config = dict(
    n_layer=9,
    d_model=256,
    n_experts=128,
    experts_per_token=2,
    d_expert=128,
    d_shared_expert=256,
    activation='swiglu',
    moe_layers=[1, 2, 3, 4, 5, 6, 7, 8],
    router_score='softmax',
    normalize_top_k=True,
    routed_scale=1.41,
    balance_loss=0.0032,
    balance_bias=False,
    router_cosine_scale=10.0,
    init_std_router=0.0182,
    lr_router=0.000467,
    vocab_size=2666,
    norm='rmsnorm',
    norm_eps=1e-05,
    tie_embeddings=False,
    optimizer='muon_variant',
    lr=0.00251,
    beta1=0.9,
    batch_tokens=262144,
    seq_len=1024,
    train_tokens=1191000000,
    steps=4544,
    dataset='wikipedia_en',
)
Below are experts of layer 3 (counted from 0) of a mixture-of-experts language model. Rows are named router (the router's row for the expert), gate (a neuron's input weights, with its number), up (a neuron's input weights, with its number) and show model dimensions 0-255. Each number is 200 + 30 x the weight over its row's rms, rounded and kept within 0 to 999.
Before each expert's rows: a language model's description of what the expert responds to; "gets" lists some tokens that make up at least twice as much of what it gets as of all text. This comes from a sample of Wikipedia text that the model never trained on. Tokens count by the router's weight.

# expert 34
What it handles: Line breaks ending table rows, infobox fields and list items, plus table pipes and separator rows, as in Kingdom: Animalia, Record.
gets: "\n", " |", "|---|---|---|---"
router,167,182,136,223,242,199,223,200,185,166,209,206,145,159,201,151,209,220,260,224,249,174,214,192,228,215,176,205,216,233,180,219,165,144,133,233,235,228,196,244,271,212,164,190,226,194,217,188,228,262,216,168,195,200,195,235,243,203,188,226,217,216,197,186,221,186,179,228,224,219,179,136,197,202,208,144,208,245,206,267,192,223,272,185,162,171,216,173,243,208,211,187,186,206,171,234,159,228,252,170,204,176,246,194,177,234,185,190,239,202,176,223,196,239,191,206,251,164,181,202,212,200,213,147,224,131,201,249,183,181,210,233,192,187,236,234,233,168,210,152,223,212,166,164,161,202,266,234,138,253,163,209,168,223,182,200,208,168,150,239,166,212,192,183,242,212,203,181,217,152,213,171,196,189,186,146,214,241,207,251,138,185,172,203,221,185,204,186,190,220,194,158,231,228,180,196,191,165,255,243,188,188,190,188,221,180,214,225,179,156,150,210,219,222,206,165,151,153,206,170,167,185,176,181,240,192,164,222,161,175,183,184,244,220,258,159,240,188,194,173,164,230,172,197,244,183,243,212,187,187,235,191,189,184,202,198
gate0,179,188,225,221,209,151,213,219,228,212,265,164,219,173,168,214,194,199,209,194,205,206,205,218,220,227,192,198,200,194,238,188,212,222,155,175,202,219,205,184,206,165,205,230,240,206,186,212,234,213,191,160,179,203,158,175,189,183,205,160,156,184,159,211,216,206,184,211,215,208,212,196,170,171,252,163,204,169,143,245,213,206,216,205,177,175,173,194,246,163,160,208,168,204,217,259,205,126,198,238,184,212,230,230,288,148,166,194,268,197,190,194,189,180,192,239,137,175,183,181,198,155,228,200,166,217,143,242,226,224,180,200,179,162,170,200,214,162,207,239,191,197,198,223,231,204,255,173,184,243,142,246,152,240,215,245,191,174,173,202,162,238,218,206,177,200,239,208,232,172,202,175,185,190,213,191,140,192,179,185,164,183,180,145,214,227,154,199,143,229,232,196,165,248,190,207,207,230,210,226,193,180,150,252,179,195,170,219,247,203,213,244,183,259,188,143,184,182,228,228,271,186,148,209,189,161,163,149,215,264,160,161,213,235,219,215,188,179,210,207,194,124,214,184,190,211,197,248,209,188,202,263,169,142,169,145
up0,251,197,179,194,251,161,194,221,160,186,192,200,152,198,220,234,157,175,208,221,249,205,178,200,215,235,247,217,149,200,194,260,213,176,129,214,214,206,202,234,233,164,161,244,253,205,203,162,198,200,212,205,207,166,208,246,223,158,216,157,190,185,250,177,164,164,208,185,223,199,244,199,196,175,193,185,225,206,172,214,206,234,165,198,208,172,190,234,206,194,223,189,218,216,170,201,228,229,164,200,171,201,246,214,240,203,203,197,198,206,226,186,232,177,181,195,138,244,192,211,180,179,195,195,180,227,168,162,245,186,173,183,208,186,191,185,201,153,252,193,216,153,212,215,183,219,146,175,212,245,243,160,264,216,209,261,228,150,199,192,172,217,181,216,158,210,187,228,191,167,225,225,230,165,209,149,121,219,210,142,221,159,191,210,192,197,214,187,150,194,184,112,208,185,198,261,190,135,185,212,230,209,172,198,201,240,230,178,199,195,194,199,201,235,250,179,172,248,150,217,154,238,212,226,216,185,159,216,225,285,204,272,230,224,227,209,214,212,223,250,169,91,226,173,190,191,161,184,190,187,181,214,221,155,204,191
gate1,159,250,221,218,199,225,224,215,124,197,206,197,244,168,202,268,160,170,164,244,204,258,181,172,198,206,248,200,179,239,208,160,189,185,258,177,233,188,207,194,222,158,217,173,213,213,192,186,201,156,172,159,213,204,238,191,227,157,128,214,190,203,200,178,190,220,192,191,266,171,203,267,159,226,231,206,168,179,200,109,197,172,221,191,159,179,238,256,246,192,152,196,224,178,189,171,213,198,164,195,214,199,164,199,185,179,198,172,185,218,160,186,235,167,214,196,180,182,195,179,234,198,241,167,193,209,190,241,201,201,254,213,184,111,167,194,182,229,178,246,221,202,225,168,257,234,183,180,184,196,243,209,184,159,207,190,178,185,244,165,130,190,263,227,167,185,193,146,229,241,178,169,223,233,182,217,228,245,219,209,201,217,184,182,214,200,187,170,185,236,196,235,253,165,199,240,250,160,196,221,234,211,215,242,235,172,236,155,213,230,202,184,250,178,211,186,226,204,261,178,214,260,218,201,186,214,173,175,230,219,197,192,189,171,191,229,221,228,222,210,221,201,257,245,196,194,192,187,221,201,135,233,230,170,151,172
up1,191,186,176,216,222,198,230,210,232,214,259,190,191,206,209,202,174,191,129,189,206,229,163,176,164,194,198,231,202,246,151,187,189,175,184,156,153,184,208,133,135,171,226,191,184,238,186,225,267,185,193,187,172,212,221,172,208,183,176,195,233,222,116,221,187,233,203,136,201,217,221,222,184,203,119,165,197,161,220,210,218,188,206,195,155,211,201,250,169,155,165,190,223,209,197,185,232,204,171,219,191,182,200,181,137,228,156,206,203,236,213,210,166,169,189,159,187,174,205,214,201,154,193,198,178,165,264,232,228,189,192,239,226,192,201,152,157,237,195,216,251,135,212,191,193,214,238,222,234,191,204,165,221,224,182,178,171,233,248,196,207,185,223,157,181,210,181,204,138,215,214,209,219,147,220,216,227,217,174,183,156,223,232,163,202,220,208,162,167,174,198,238,213,224,220,244,166,179,202,210,218,165,160,154,225,208,176,182,239,181,207,154,196,194,200,195,214,159,174,273,186,221,214,190,152,181,205,118,240,220,257,184,205,169,232,226,172,266,129,198,163,178,176,191,179,253,149,197,156,253,221,168,244,198,200,202
gate2,202,195,183,155,205,219,220,202,246,219,207,183,207,164,194,166,190,278,164,179,222,166,200,214,122,179,216,174,250,212,189,172,205,190,193,180,109,270,237,253,169,239,189,203,198,187,143,186,222,183,193,184,215,217,230,178,228,199,183,170,213,192,197,190,213,214,190,224,169,158,177,194,217,117,168,152,160,248,179,218,179,222,221,188,183,183,170,215,277,201,219,208,166,199,255,202,227,187,212,264,209,212,228,230,239,219,162,231,192,185,171,187,230,239,146,171,194,179,169,215,210,214,206,152,213,163,225,236,206,178,220,215,243,133,206,186,184,207,219,199,141,125,191,212,157,226,202,226,189,184,190,259,237,260,197,184,253,180,215,205,259,208,203,246,247,192,173,167,232,212,199,180,247,234,209,141,241,220,214,155,172,214,177,171,199,251,186,189,157,222,154,170,219,173,243,163,223,204,266,193,222,235,209,203,202,240,221,179,182,154,179,198,226,208,179,187,233,213,174,188,179,215,230,183,195,217,213,210,224,161,200,165,207,179,172,163,172,181,215,209,210,161,211,262,217,196,211,216,155,234,242,217,247,161,191,203
up2,135,173,202,172,200,196,208,217,220,209,206,164,232,193,230,174,230,242,182,195,190,198,237,264,195,189,195,188,239,168,124,219,197,145,253,220,224,176,167,232,151,225,219,225,206,255,218,185,204,198,206,192,211,248,190,232,198,187,233,203,212,203,204,146,239,175,192,172,167,183,185,179,191,221,190,157,248,172,222,211,199,195,219,203,213,209,204,226,134,212,239,230,168,194,190,222,232,177,167,188,154,199,254,160,271,242,165,242,281,148,208,196,205,180,141,146,250,154,152,146,167,205,202,194,252,208,200,181,197,155,258,206,188,213,201,156,180,201,250,235,173,214,275,173,160,222,216,196,203,179,199,194,207,217,205,189,233,193,226,229,208,204,244,229,200,159,209,229,259,256,227,216,218,158,221,155,173,261,179,194,206,214,194,169,212,179,181,220,187,173,212,216,208,188,216,153,228,202,167,201,214,249,201,147,159,185,211,188,190,206,199,201,158,218,243,166,222,157,210,209,181,239,241,181,166,212,218,210,215,190,165,163,212,183,168,228,211,99,159,241,202,139,191,249,186,201,228,230,167,225,194,185,197,178,185,196
gate3,217,208,195,205,234,208,196,213,177,186,173,173,187,130,168,189,210,188,192,163,207,242,217,213,244,204,208,252,218,204,95,214,207,204,191,162,225,224,161,193,191,182,226,225,226,231,219,213,202,180,169,207,213,207,257,196,161,224,197,204,183,218,176,161,187,180,211,189,201,208,193,233,156,175,178,201,196,248,265,206,241,206,247,171,223,189,194,212,206,202,198,191,223,203,166,239,202,217,188,201,216,190,148,227,160,245,173,239,154,190,160,198,207,184,171,164,184,173,193,194,199,175,170,160,203,185,281,232,192,223,196,170,195,249,187,189,224,218,117,180,177,158,208,225,195,231,149,181,194,221,175,189,198,188,204,242,167,147,225,199,158,197,245,187,157,192,235,182,167,230,223,209,149,180,194,175,171,180,223,174,270,222,119,166,237,231,242,164,216,187,171,172,152,242,145,217,191,190,206,165,212,179,209,257,128,212,177,159,185,185,198,259,174,233,225,173,212,229,136,211,177,155,177,157,227,168,157,180,176,276,194,159,203,264,233,164,210,212,223,205,243,200,169,202,158,213,223,215,157,181,196,200,169,175,199,258
up3,219,240,207,187,244,182,202,170,137,215,180,190,138,186,188,193,212,187,269,171,138,218,200,217,208,142,197,227,205,214,201,219,231,199,181,247,215,224,227,228,165,206,236,218,222,187,167,241,191,258,181,212,183,231,217,233,211,184,219,186,202,190,194,182,165,157,230,242,250,165,185,206,214,147,188,197,226,230,210,252,194,167,230,223,174,189,247,187,180,167,186,206,152,176,263,194,224,219,218,184,197,254,163,161,169,210,115,152,216,213,185,207,194,228,185,199,170,246,140,238,172,179,216,191,214,228,193,189,208,184,173,197,222,192,268,182,217,207,189,178,226,239,160,186,205,196,196,171,198,243,219,165,176,184,186,206,184,197,181,173,214,221,175,172,244,183,190,223,204,223,189,156,212,242,152,198,124,189,279,187,213,243,147,246,190,179,211,245,228,249,204,217,201,189,193,216,139,248,214,243,163,171,200,224,226,185,264,222,192,144,174,201,192,233,206,163,234,186,202,183,223,156,265,200,203,272,243,214,223,154,195,173,220,199,208,231,185,234,165,193,182,284,238,234,219,186,215,225,196,227,218,261,186,211,195,184

# expert 58
What it handles: The e in romanized Korean names like Hye-jung, Se-ok, plus line breaks ending infobox fields and table rows.
gets: "e", "is", "\n", "as", "us", " ne"
router,209,237,232,190,189,225,225,240,176,158,266,218,225,245,185,218,261,192,223,181,215,200,185,218,184,247,222,190,230,148,152,164,214,219,170,208,151,196,239,205,189,193,188,123,182,203,204,221,267,182,227,190,181,266,192,212,155,180,164,254,224,206,147,239,219,217,215,167,244,180,207,253,216,233,236,248,175,178,215,179,181,190,261,185,246,221,249,240,201,150,149,199,262,184,229,210,237,191,153,241,197,172,187,153,139,198,224,190,164,220,207,198,205,194,179,208,207,208,208,176,238,208,221,196,221,175,230,149,245,149,201,168,185,186,231,193,176,208,190,208,181,260,242,189,236,196,206,185,255,177,193,248,165,238,187,176,215,185,216,234,169,154,167,182,217,231,181,224,180,143,183,172,215,252,187,208,216,188,162,184,253,187,176,219,195,221,227,235,232,206,199,198,205,123,202,227,184,182,215,213,206,182,231,232,226,176,210,143,207,200,114,216,241,204,169,205,176,197,163,161,180,195,224,226,164,189,197,217,222,168,177,218,214,227,256,253,198,211,242,198,189,183,208,172,197,174,211,186,234,190,190,145,170,175,133,175
gate1,225,222,218,186,193,195,144,195,172,144,157,221,177,223,245,151,191,192,241,225,190,216,203,203,233,191,215,128,182,176,226,217,161,160,237,220,229,176,261,172,179,280,241,195,148,211,217,244,190,178,193,240,147,223,223,203,212,153,190,198,233,146,197,206,158,250,148,193,247,213,207,162,198,164,253,235,156,181,241,184,217,192,162,216,231,155,209,197,239,202,193,270,187,201,215,242,181,205,188,192,195,161,266,210,190,211,191,275,154,193,230,188,156,247,174,193,237,229,213,193,228,213,239,230,194,224,200,169,214,187,249,164,204,214,182,225,203,191,212,235,187,182,220,205,191,181,244,200,206,222,169,192,231,211,150,231,216,274,175,219,238,211,199,168,220,186,191,161,229,182,189,202,212,278,151,173,221,189,196,225,154,153,209,168,176,176,196,209,193,262,183,203,212,228,241,233,186,175,283,232,179,205,142,223,248,186,231,177,151,186,165,164,169,215,168,240,218,196,225,211,191,237,206,212,182,181,180,238,179,214,195,193,189,205,129,186,195,181,194,196,157,172,192,153,161,175,218,229,194,193,182,197,191,194,178,247
up1,187,244,178,223,165,165,220,264,214,226,223,239,208,199,199,200,173,177,231,212,211,200,173,177,207,192,202,260,190,151,213,184,126,202,185,248,202,181,227,239,204,199,239,252,222,199,157,220,204,211,182,259,219,197,245,195,202,176,227,245,212,210,199,191,236,200,182,243,178,215,155,223,182,200,202,222,192,224,183,181,148,180,235,243,182,230,196,175,148,183,222,193,195,177,154,218,207,248,175,187,174,241,154,232,199,260,175,241,188,197,208,155,183,162,175,173,189,209,222,179,201,178,211,190,175,209,195,234,250,151,177,253,197,203,266,127,146,211,264,207,182,165,170,210,178,198,233,161,218,145,191,167,237,179,185,232,176,188,151,224,196,201,170,252,232,268,204,246,190,245,206,182,214,226,188,154,187,150,203,259,180,246,173,211,198,154,229,173,242,176,211,219,209,194,177,240,268,197,175,198,196,185,166,225,187,126,211,160,236,221,213,194,157,235,190,177,197,127,231,171,213,235,249,169,187,240,220,185,182,236,218,232,162,209,186,192,214,137,183,127,190,202,216,219,195,240,212,224,181,201,200,169,176,200,233,207
gate2,184,210,209,238,205,246,204,220,214,176,193,201,178,185,215,197,184,241,182,223,168,218,227,230,187,218,226,226,190,220,170,198,265,185,178,219,263,225,214,194,208,205,169,222,226,128,206,177,204,180,187,195,167,278,190,192,186,227,152,219,142,166,243,211,197,223,166,181,190,197,131,195,168,206,217,155,204,202,155,226,220,195,172,219,239,210,272,168,201,201,243,207,232,192,195,221,205,149,166,214,152,210,200,235,216,251,244,221,187,151,234,174,207,190,207,190,208,192,204,200,164,184,261,178,233,191,162,227,208,254,203,248,191,214,226,257,138,190,210,173,186,197,272,212,212,196,186,195,220,226,180,203,183,136,166,219,178,163,170,201,213,194,169,147,201,215,179,205,154,233,226,221,161,247,248,267,226,168,262,210,222,239,171,216,241,170,170,232,223,230,198,158,181,202,167,231,172,152,205,218,204,168,247,187,190,209,141,155,216,187,185,267,210,224,179,211,183,145,179,213,225,170,248,251,186,199,195,242,239,225,216,216,148,215,182,204,225,163,210,187,201,198,155,174,191,162,157,225,170,256,232,175,168,131,196,183
up2,159,242,211,254,157,197,192,192,195,210,203,176,221,248,204,225,226,215,195,196,229,170,217,186,196,224,245,200,124,212,158,195,213,200,232,218,216,174,200,185,132,226,232,219,223,223,203,190,174,194,177,246,208,179,179,178,183,175,194,185,206,231,219,201,165,172,218,198,170,207,234,175,148,236,199,212,158,185,211,211,243,235,231,188,172,175,142,213,183,236,144,199,195,202,243,164,170,121,162,196,151,216,168,220,184,190,167,213,244,207,227,159,220,197,189,194,182,236,211,193,213,237,212,182,159,220,233,249,183,217,221,183,223,191,160,181,216,165,215,223,178,171,132,230,173,179,192,158,193,209,151,174,218,203,233,198,206,210,218,207,251,166,227,155,232,180,260,239,199,214,163,187,195,219,234,182,186,154,229,149,138,208,222,190,139,134,175,216,202,203,265,233,215,177,155,165,272,236,196,274,190,170,118,239,225,133,183,214,221,177,178,165,201,175,249,196,161,237,200,186,192,218,170,146,241,178,222,235,194,156,191,190,192,193,205,209,231,189,240,221,212,174,196,165,220,239,213,195,259,220,178,218,200,246,231,244
gate3,213,210,238,200,194,191,179,240,240,187,244,218,144,149,214,221,157,202,200,197,250,198,183,174,192,265,201,218,232,243,213,185,197,194,219,194,176,185,195,243,230,170,161,196,203,131,207,198,134,217,168,244,179,218,202,204,157,205,142,241,236,248,199,160,164,177,202,192,174,193,164,262,105,208,215,230,186,226,210,223,172,163,161,149,203,166,194,207,138,147,180,215,234,208,137,209,233,168,215,219,155,203,143,183,211,133,180,201,157,160,177,178,242,211,166,173,200,198,203,169,211,169,188,197,205,240,254,185,243,178,226,162,210,169,262,240,175,198,166,181,165,179,220,206,183,168,213,201,216,253,168,194,241,166,261,145,225,200,198,206,144,205,203,208,204,197,190,248,217,211,213,164,168,238,182,196,195,202,167,194,189,195,226,221,223,260,170,221,243,195,187,207,210,182,229,231,222,162,208,206,181,216,125,178,212,221,184,210,221,224,157,202,254,231,235,194,231,239,232,217,185,172,215,207,203,206,243,223,167,173,177,241,223,201,247,176,236,214,198,181,238,222,211,192,223,176,208,178,229,122,220,202,149,186,235,188
up3,266,139,234,197,211,178,124,270,201,128,173,197,181,212,154,157,194,205,192,235,155,216,188,213,139,205,223,188,212,215,153,173,167,213,214,177,256,165,254,192,214,168,200,204,240,235,206,187,229,196,244,208,192,199,219,169,230,195,242,224,252,213,202,200,178,198,220,206,214,207,196,188,144,214,181,194,253,229,172,164,212,152,172,225,112,214,201,192,223,162,200,192,222,197,233,194,142,196,205,217,182,243,235,157,245,230,167,198,218,157,201,193,189,201,210,192,193,221,207,208,174,225,183,239,200,166,249,187,218,176,182,282,208,217,210,167,216,163,206,220,190,141,146,198,238,176,194,190,165,229,245,201,215,157,211,161,198,231,186,217,187,219,151,161,191,192,209,202,196,163,159,178,219,242,227,200,189,241,176,210,237,175,180,206,256,182,238,150,157,242,179,191,188,234,227,223,207,237,219,183,198,203,201,227,223,210,200,189,209,196,178,245,205,244,202,198,199,191,230,195,267,192,155,218,191,215,189,180,231,172,154,192,116,224,198,184,151,176,186,172,250,204,205,259,194,130,202,161,251,182,222,226,129,202,176,187
gate4,199,213,216,187,210,175,233,212,227,243,182,245,226,222,215,155,161,230,228,218,240,209,232,205,186,243,201,165,189,237,165,198,231,139,176,191,224,226,193,187,215,201,227,208,240,214,181,162,172,233,187,199,186,259,234,202,167,154,218,239,198,223,221,210,169,228,255,174,202,215,154,241,137,217,184,139,184,228,175,236,179,180,158,270,216,246,266,196,207,194,183,208,227,221,239,205,197,192,212,224,201,207,202,194,111,212,164,224,210,194,225,244,220,222,201,176,194,168,194,251,173,165,223,220,222,219,291,198,223,144,182,215,231,247,273,236,222,156,183,180,215,110,175,196,184,164,240,235,174,219,179,164,182,214,190,201,184,181,180,202,205,178,238,190,166,268,168,221,160,217,156,177,222,160,242,216,225,185,206,172,213,191,212,189,232,169,191,207,266,198,253,190,205,121,211,238,171,165,206,184,229,182,197,216,212,193,228,168,259,164,194,239,209,204,160,196,195,237,214,200,185,152,221,217,187,254,145,190,183,202,227,227,205,193,204,247,174,236,185,136,157,238,181,194,182,180,218,196,197,198,174,222,202,219,185,195
up4,197,149,190,213,199,183,239,182,172,182,169,215,146,186,212,209,163,161,158,236,195,166,165,239,198,180,221,223,204,185,220,212,128,206,213,181,168,158,138,202,184,193,239,227,178,208,203,231,196,202,227,153,195,159,148,247,226,191,176,167,157,213,199,183,187,216,211,197,228,220,238,147,155,190,169,172,178,226,169,240,173,181,170,209,212,179,255,224,193,137,250,222,171,205,226,214,185,205,210,180,198,216,236,240,156,157,217,147,230,204,202,217,247,224,191,242,156,160,179,156,204,238,167,206,186,177,200,200,193,203,228,234,211,202,220,163,172,181,178,217,242,253,222,176,249,236,172,212,164,169,229,194,237,255,193,160,222,234,222,212,159,194,192,295,181,188,173,193,188,199,248,195,187,213,235,176,178,222,216,100,224,222,230,195,214,198,175,188,156,213,158,255,222,172,252,220,229,171,161,150,185,198,165,148,190,202,206,194,205,249,182,274,190,149,243,137,185,241,250,210,214,202,201,189,195,215,188,192,251,153,211,210,182,210,178,260,197,195,187,195,232,175,173,258,212,219,224,192,194,207,194,162,239,215,219,216

# expert 40
What it handles: Middle digits of years like 2020, 1981, 2018 in lists and tables, plus word starts such as general, Rep, eff, def.
gets: "1", "2", "0", "9", " Rep", "8"
router,241,172,229,195,171,228,180,209,171,214,265,155,208,209,214,224,203,187,173,181,197,193,246,229,170,227,233,185,202,219,151,201,216,185,208,216,147,189,195,188,213,186,196,271,246,212,196,196,196,178,205,255,184,215,260,193,188,151,205,172,177,260,198,174,147,198,195,132,167,219,204,182,168,263,169,204,202,169,184,230,178,214,231,217,144,171,178,203,186,127,190,158,181,260,204,187,212,178,196,205,187,248,132,222,234,244,210,222,220,150,140,194,199,198,187,234,236,244,196,154,200,219,271,222,194,237,193,173,254,204,158,198,181,210,223,213,219,217,212,196,185,195,210,187,177,145,203,183,158,194,212,241,156,196,193,174,149,228,188,179,189,188,252,153,176,153,171,179,202,154,220,175,184,213,265,188,169,233,214,171,215,212,171,196,212,182,229,197,140,240,208,207,154,216,201,172,154,218,197,244,188,194,189,193,208,197,259,265,208,179,232,196,196,202,186,249,215,175,165,197,229,239,240,233,216,209,261,145,215,201,224,184,215,269,232,212,173,192,164,202,158,243,203,176,181,152,205,213,216,238,174,268,237,236,221,167
gate0,193,220,222,246,221,204,191,188,185,260,214,145,191,164,190,190,223,169,181,187,250,222,198,227,139,178,159,237,178,184,161,239,153,188,191,213,234,160,197,130,199,156,242,238,181,144,195,242,240,195,182,183,166,184,213,206,146,243,188,226,195,247,224,170,182,243,183,179,163,209,203,185,183,151,214,171,186,167,233,205,206,168,241,153,218,200,196,177,160,206,246,242,219,245,250,151,151,187,193,221,188,244,145,217,187,179,180,240,251,180,147,271,137,240,184,184,231,209,210,205,197,208,259,215,240,248,240,167,189,212,222,187,212,238,223,185,199,252,222,174,186,152,239,197,162,232,208,173,209,196,180,181,123,175,201,233,193,180,190,171,226,231,204,246,236,250,184,154,189,255,212,181,158,177,235,263,195,176,218,220,190,208,185,241,217,200,212,223,118,237,232,178,214,211,197,169,209,211,235,254,195,195,194,218,210,169,151,257,162,189,227,180,193,220,224,211,202,215,234,248,239,219,167,171,231,242,196,221,217,180,198,215,200,223,171,209,176,157,171,195,208,210,190,202,222,215,197,203,229,163,222,233,204,158,211,197
up0,234,146,247,163,236,226,207,228,179,183,199,200,203,184,200,206,230,216,213,129,217,216,213,209,185,133,146,227,214,144,204,195,261,177,192,175,199,183,204,177,246,213,220,220,203,245,210,250,229,189,249,237,235,183,224,193,253,190,286,195,275,157,162,193,182,181,194,211,192,213,223,135,216,174,233,212,142,163,193,185,203,218,207,186,197,184,226,177,205,215,224,173,208,211,184,189,154,221,183,257,200,211,199,231,197,223,216,182,209,199,227,202,199,212,226,252,177,241,187,199,165,191,162,162,166,232,132,228,229,201,207,156,144,181,239,210,147,133,208,227,184,200,138,209,208,217,207,200,176,205,217,177,220,179,231,187,201,188,185,234,203,230,153,163,187,186,174,257,184,243,194,180,258,146,188,195,147,171,182,256,201,176,189,236,220,191,207,222,201,189,182,184,182,183,228,261,215,184,235,252,166,207,198,194,169,219,142,238,202,198,190,204,162,231,194,235,203,218,143,257,233,173,237,215,261,213,196,211,164,235,215,183,204,171,175,154,196,204,154,144,186,210,218,144,242,200,219,241,141,178,208,191,164,209,204,249
gate1,204,144,242,209,167,217,192,180,218,251,239,205,234,175,181,208,268,166,137,182,224,214,217,216,238,204,261,202,226,241,187,202,211,148,204,185,200,210,175,200,190,213,207,274,201,211,198,263,191,196,173,158,206,166,152,193,225,160,188,217,192,248,231,227,156,196,171,176,168,202,217,175,226,172,235,209,198,181,196,230,156,177,166,185,214,199,213,217,196,208,229,221,278,159,219,175,243,219,221,219,182,227,184,112,180,176,188,200,224,158,221,220,213,212,156,223,213,224,203,201,272,191,161,251,177,230,223,163,195,209,205,201,160,237,160,218,189,202,227,220,235,238,113,221,191,203,223,205,206,226,202,146,205,217,192,232,222,194,193,196,188,199,280,218,201,172,120,198,210,204,233,207,148,225,187,200,209,160,213,209,225,217,209,216,214,174,208,146,197,228,210,236,212,169,199,202,197,191,273,210,223,234,173,213,212,234,221,215,142,211,191,180,172,234,216,195,199,232,234,211,177,219,183,175,147,187,201,131,150,190,252,179,264,211,173,239,231,217,194,174,195,218,196,210,132,172,262,202,243,198,291,210,204,214,207,187
up1,191,187,152,199,236,194,222,193,190,217,176,203,224,228,215,214,177,188,280,192,208,200,182,245,181,201,228,220,178,190,223,230,158,190,256,220,193,202,200,216,258,197,246,230,206,196,201,191,199,152,193,172,191,244,226,218,167,188,240,206,169,243,264,224,145,235,217,168,175,184,155,179,170,169,173,226,169,236,177,208,178,220,190,250,199,233,199,215,211,218,185,228,169,222,171,223,182,224,147,185,273,227,215,180,275,174,108,244,183,205,207,200,191,188,234,194,205,226,205,226,180,188,194,178,228,154,154,200,162,196,215,177,153,220,182,151,203,256,224,217,199,179,130,214,188,199,242,161,177,248,132,171,190,220,171,137,185,172,194,237,228,127,203,207,187,173,188,201,173,179,193,167,145,191,268,180,226,183,152,169,185,183,179,202,191,225,231,200,162,201,246,209,164,215,183,191,196,190,210,196,199,186,165,172,229,179,167,148,214,252,200,213,184,222,216,154,235,145,184,235,195,173,168,196,207,144,170,260,198,169,191,205,215,241,211,194,184,202,250,209,226,215,159,153,172,162,186,209,208,200,137,237,192,196,219,124
gate2,174,210,193,217,189,186,199,178,236,213,190,190,227,201,183,236,191,177,219,201,178,217,194,192,166,237,175,219,198,183,197,219,239,217,217,164,168,308,181,200,238,210,205,178,170,212,204,194,208,183,156,199,191,204,236,181,146,222,183,195,247,200,154,218,202,171,156,192,167,201,198,166,182,184,164,233,228,237,212,252,195,249,173,140,181,220,240,170,197,273,195,179,177,179,186,216,194,177,176,170,171,205,207,241,207,204,205,224,225,228,242,108,147,231,152,229,241,176,157,161,200,185,231,183,181,205,215,161,237,187,227,240,226,183,207,201,140,195,223,293,186,227,185,153,216,244,213,215,232,202,206,227,191,199,168,211,207,183,122,241,126,196,239,214,182,211,186,218,185,217,190,170,137,207,186,163,201,205,159,189,185,218,196,231,233,226,202,215,192,196,185,160,187,235,223,200,154,240,159,191,213,193,219,239,171,215,248,218,155,111,189,213,140,208,252,245,192,234,229,194,241,232,249,239,192,172,190,257,191,250,177,198,167,195,224,184,216,239,175,228,154,259,183,170,208,196,196,149,188,194,185,185,206,167,232,223
up2,233,201,188,198,253,186,261,204,201,190,147,212,232,220,203,211,186,202,142,253,199,204,196,192,148,156,210,182,203,199,177,205,174,136,224,164,194,200,175,161,217,196,221,199,231,217,221,240,207,191,208,131,183,229,181,182,245,192,211,219,161,140,185,223,222,231,212,256,197,175,197,270,215,168,172,190,154,169,205,181,205,183,172,190,164,203,238,217,258,141,222,185,236,185,158,157,152,191,221,193,192,203,139,134,189,201,203,154,245,151,191,174,182,176,158,178,187,139,161,143,216,216,243,154,186,240,254,250,197,250,183,213,171,170,170,196,212,200,202,204,183,165,150,192,258,211,209,213,201,241,169,205,180,173,253,182,192,191,254,202,208,202,228,189,197,173,149,166,220,271,221,211,192,205,129,205,231,235,215,256,176,232,163,210,213,213,197,217,224,190,186,206,206,131,201,168,173,165,188,231,186,166,205,227,207,189,192,164,228,187,235,181,203,194,165,249,219,216,203,176,253,200,198,180,176,224,218,207,255,235,219,141,210,203,214,158,232,235,246,157,202,206,150,164,241,194,218,238,207,200,210,163,198,206,166,242
gate3,207,173,217,152,231,196,201,204,170,234,224,182,242,216,205,180,193,215,205,218,148,157,193,235,182,225,229,175,214,202,217,227,201,101,231,236,205,215,173,241,207,273,172,239,187,203,215,210,142,224,224,191,197,170,259,206,233,202,194,184,223,277,218,129,223,163,198,188,227,209,197,158,191,175,221,177,178,213,184,213,241,165,217,185,176,200,184,156,185,199,153,213,245,211,254,233,148,199,218,165,128,246,219,228,130,190,165,221,155,234,173,233,192,272,141,171,209,197,230,256,229,220,218,214,243,255,209,192,222,190,245,174,163,237,185,208,227,176,218,165,187,222,202,187,212,193,218,188,178,189,224,197,193,221,219,164,198,208,214,189,115,194,221,156,220,184,201,171,141,241,205,208,192,178,221,175,161,214,237,192,185,200,149,195,239,214,191,248,191,225,164,171,196,226,197,195,190,169,177,221,210,239,200,155,173,228,206,232,153,160,152,181,201,200,169,234,216,171,163,200,225,205,207,181,309,201,203,222,208,255,197,226,193,176,217,180,191,191,184,221,213,210,182,245,204,204,260,153,207,194,227,145,224,204,204,175
up3,262,230,141,220,192,213,214,231,194,207,185,164,191,156,198,194,244,173,240,252,162,255,243,160,184,208,229,224,236,174,199,237,204,234,176,200,198,218,198,187,209,179,164,281,215,211,251,217,151,194,236,208,203,244,219,195,255,211,143,200,213,177,194,194,208,196,198,194,225,162,206,202,210,246,162,183,229,190,230,263,158,213,242,221,208,188,229,252,220,176,183,231,164,195,176,208,126,185,221,171,181,229,256,92,186,169,195,130,177,221,203,157,259,167,203,178,189,226,257,142,206,217,186,234,163,212,210,193,202,208,202,183,191,230,241,223,210,239,246,233,187,198,200,201,131,202,155,197,211,206,189,230,167,196,201,214,168,246,236,218,155,186,224,206,216,224,201,177,305,179,181,222,190,182,188,189,226,221,222,205,175,236,211,230,185,200,203,157,185,183,175,203,195,212,176,204,138,176,236,203,213,240,199,185,232,214,201,134,230,206,179,201,221,175,199,257,181,205,225,243,175,197,164,155,227,228,231,210,192,255,190,204,186,214,167,231,165,195,231,208,235,213,203,232,167,177,190,205,167,213,179,229,215,235,172,266